config = dict(
    num_hidden_layers=8,
    n_experts=128,
    experts_per_token=2,
    d_expert=144,
    d_shared_expert=128,
    balance_bias=False,
    router_cosine_scale=14.0,
    norm_eps=1e-06,
    batch_tokens=131072,
    train_tokens=736700000,
    max_steps=5621,
)
Below are experts of layer 5 (counted from 0) of a mixture-of-experts language model. Rows are named router (the router's row for the expert), gate (a neuron's input weights, with its number), up (a neuron's input weights, with its number) and show model dimensions 0-255. Each number is 500 + 50 x the weight over its row's rms, rounded and kept within 0 to 999. Numbers have three digits each.
Before each expert's rows: "mostly gets" lists some tokens that are sent to it at least half of the time. This comes from a sample of Wikipedia text that the model never trained on.

# expert 1
mostly gets: " July", " January", "',", " December", " September", " October"
router:491580528443536536474460528393457571425491508492592520556472521537525529377495434451519423511500381474479481402566511462593486450503515487500444546450536486587515483454559495543508509535605449534459554451480507496452517432416452512548443568468538514568469529530546430579523538501520493568569469463542454485527559504602557461491501570592554523474541379467557495496486533554488491578475493589549440554410458506518590442394489531557507500538540417577461492544508417399550425523544458547491518442417489395455398433520462496464555625517448518539435552602517517483518554535513616430549566416506479525495417556452507448435487508547532468534550484490488438562461463500493552559495545486464507504541517500451463561451525515452534459567443493478567399499543526480503429533533523
gate0:463494440438392537467432445449563443471433513493532482493499549381575517424517535491429502616457513509492521555518541543611533538508470488589510473525519573489586521491573481540510444474464548502486503498452495542514512472548487509552549541610539484469421452524526531524561542522529530502545468471566474494479519538567421489474519486542436503437414604556451582513467408492539520471484426426514564463525546372579479499488521532417509519445455461554423513506450467524487466316472547550476512539639466448429436424528451490482491665488514459547464463481442479514560391480606606523463465510517533460522500549405471461541583566551509567548527467481494476529539467591570492570502491556454429512526543536511482499439441512451467467485453509502415473505463501454488544500397543
up0:540524453477474506486475469466494458480491509464500382551479515496527501485474567625519517471475408506503574506569457534440412541468578441569554463535533495470572506460565530507459499511406572449484516439498530501510526633548470613471460556498490490469437465508408540584530515506499425542616455511524455527560543541522487445493505417396427518482472392470473471559515537604439568563512524458540493511518469436472430436467555559525445510423520450406426574545554432653526474405434410560530503526520490489532569437545561551513510499434587622460470580446419491524547523452498503536501410510540449491469509518527523510483492534525509579446558401442498567480432476419521542395517488416539449523499462423452476507501480513556548488481505540531452584497501583545528481543586507

# expert 114
mostly gets: " United", " California", " South", " Western", " Royal", " York"
router:447391496510514500587556520567547417505502489546541478496541509502505477400511525517504512448487465536582431464565592489517504495427416493447476479481496394543498516528610464515566422426557487509414508509422520494483462531419672535443515507478490459411508571462487507445525500489536497514525495535575498460399516525455508568598379602501418438478496471551423482435430541590501519522478442452540549473469594484506584526506400467496570518532455461462487560488443586531459429424486518519444447506470601487399493447519458492481454506514499444460529452621573507525567549492488587456546600492411509457506532502456558571490503467494507462504496496565431533512457484595547501569516489391467530504505522513463477425538466493462502379515527534592521556498575467485471571511573581
gate0:576367473572487421490526433481483529513521477482442506520548394513527521499472524509480558550567521557505506574529509426463437549550490489484518518485559448533528502473451454466545552548466546423485568459485566433505513574607533489498521545521555478494459558503502508436475489414574474533426496504443479458469458558459526603428422379431450554496505516531542560516537574450460476514489534432527520452508497593433498516539544485403495447451512472544478436512457467466585535576457410457436494505544564472419512485569488573508427619338580541560537493497634440466519571508518449475469508490515467544519475412555459360500403456526590459467554521556503539515520503604555541568474490497528442424544450449555513493423533514588505598494537519505577538486497515505482451476443406
up0:419538473454559520525445572580582462492391492461503429358507451471469528545475511473517375498468563512427421465524491561503579465477560502468542527516466495490546517490580504501432476411578452534485537543483478476513544516402559498499509487574533548561529435506537481526497492471446537431532504529553506611539550505586473423506475623547461513568418482491554454484492404406424458437519494511464507615471585376538506527509393467515429545550466543463569569499483569478549524400500525504514481522466443543510516559478411482473518538567501462463515545504482470562495456508536493510414512492468565450495448601522568473578451592460586530462471555374450522475439507407476483474481494506473519521482435440480514410464470519435615481601531466527494513584568514551530510461526597

# expert 76
mostly gets: "}\\", "\\", "<"
router:499547576486574471446490521496489570427460542545544523581474507482546541450484474455502441485499422500538484448564467424459460467442475494512558558511499591576595512424592494577523420543539431496409523467518487417467511487390478520515447593459469596546533490540520450567547554499511480534590438455517489547467615500577543451505560512586568506432549453527498547498537510525513556607501476565512534521437446574479555437527507603486561462553458440552523525534498446415481571466530479515497476355449555421484453407476500535455537590543556522547415493510495551504543589503544618441524555463484542525430459528519457503470487463533567459511488524488477484543522384503569563514544496428456530558510509459447527603419549504461535489511439543526574426491547549485407358492533460
gate0:541521488587526444522490532433515417550462531578424418428593576508393420471503482452424496470520462496544556535535516562563459498567586504427497500539485511576516407470432554448404561556525624443472477487529422499507444420463489518414462470556535451488496443490551480500556495384508475542534502423465412469508533487493464517459498433495548466551437504544520462583448478507627545565501547531514505423466447538504489544454472522490522574514432501520547459407508451563555470480450375457570605567477463375514562484500494439532520591485433514529496472509520589516617559505551495432486569518485449460537404499547498423504468532481560537467461483417485539540505509543398458517539504447516523553451578503495563462557486458441490454519569540488585475466459465551492632523449521
up0:524480495483560553496432476472562507459540463412523529444531465435577354555430385517498457560514513526481520496508524382513424421497493515538492510517484504488410489563554417559491549492593481514539539540573499537531631571506499526576514450490433506491495465532417475494461455538512494492501536598465432503449532484455446553406505480498526415547519555453466527502412488514489411415550529499539491624579517396549547448544489562522474505528510538434470409544477394521501505394540498453433478442366507545514505491567531581556419463507490486530530459554512515537513602546391443552496437526554534534541455522618508516498455425544486566529515475527430513449496607497503438470409499565468537456494542468528532639519512529517494510489456423577539518490524446506501498604431492

# expert 92
mostly gets: " MPC", " JPL", " Kitt"
router:501588551520503448486459520478514564501512479486520491544438559497571615490465496530556432500545475532528495453500498447455497463457465439437549550439487474441519577487607554518481509588583399564471527486512518446504487461430509533483448569516464590515574547526571456532525488521541471544566441476537434474556542516556577447458532550540538476493561440464523569404598598576565536597541516553580493568447458456481539527509467591525451490536523398604536467504481515410403509441452487511484512455473593415464472450478478522371537561534525548558389542534442546505516577573481557423446583476466481482463368487522425523547506535467589442514426525540439500530499441498550587427533479414494576561595556525456523511450495483459569498514510501572516502454578519550456440519542540
gate0:502479524578447514468484522602464504541453527514575577468499434497360514556458496461432476576513493406437453513460550525533506522457504403466503475527621485608441574530504491616425468457587542535459592365556668416368611568552415420485547504527531518503415477504480483452479411487496507532479519457475503472517531553484506493463523497491521497553480459443505469449547517490490515392617550467582485554464456413497434556414543454516416473537514527506536429459588541567506490528500490562494539534615548542505530584480463519539502507480537532501416523464457486471441463503497503492455524451435522461448508528590493545437443546412540548579489471439561497503459483522541515476545518518553496495506462523515527529579474462478447466507571512526468497440465442468451540432435611
up0:570616563431526504458544452369553473493558526535498510446425487468539416546459500424564478497445374517543542550503565611491391539445506540498496489450471460485500462582537465422510546428505475477477568463489572544505432474475481613478479472529529455474418462448547447524490577508483425565489508543429521538499584614537511502447474563492460454573503464499459564607468474484435518488474451558467631543584506589503452467513533496472446494561406522371505534468539496448471438431464530529396604505476519518529511389513545463501517537434595472481536542596492430470484454482539458566451498434446529589484493495449490493472498503514500529555493508453461526496513587560537466431519516474459482552538443335530569581473494537484491516488470501564472459554546487550536520587518444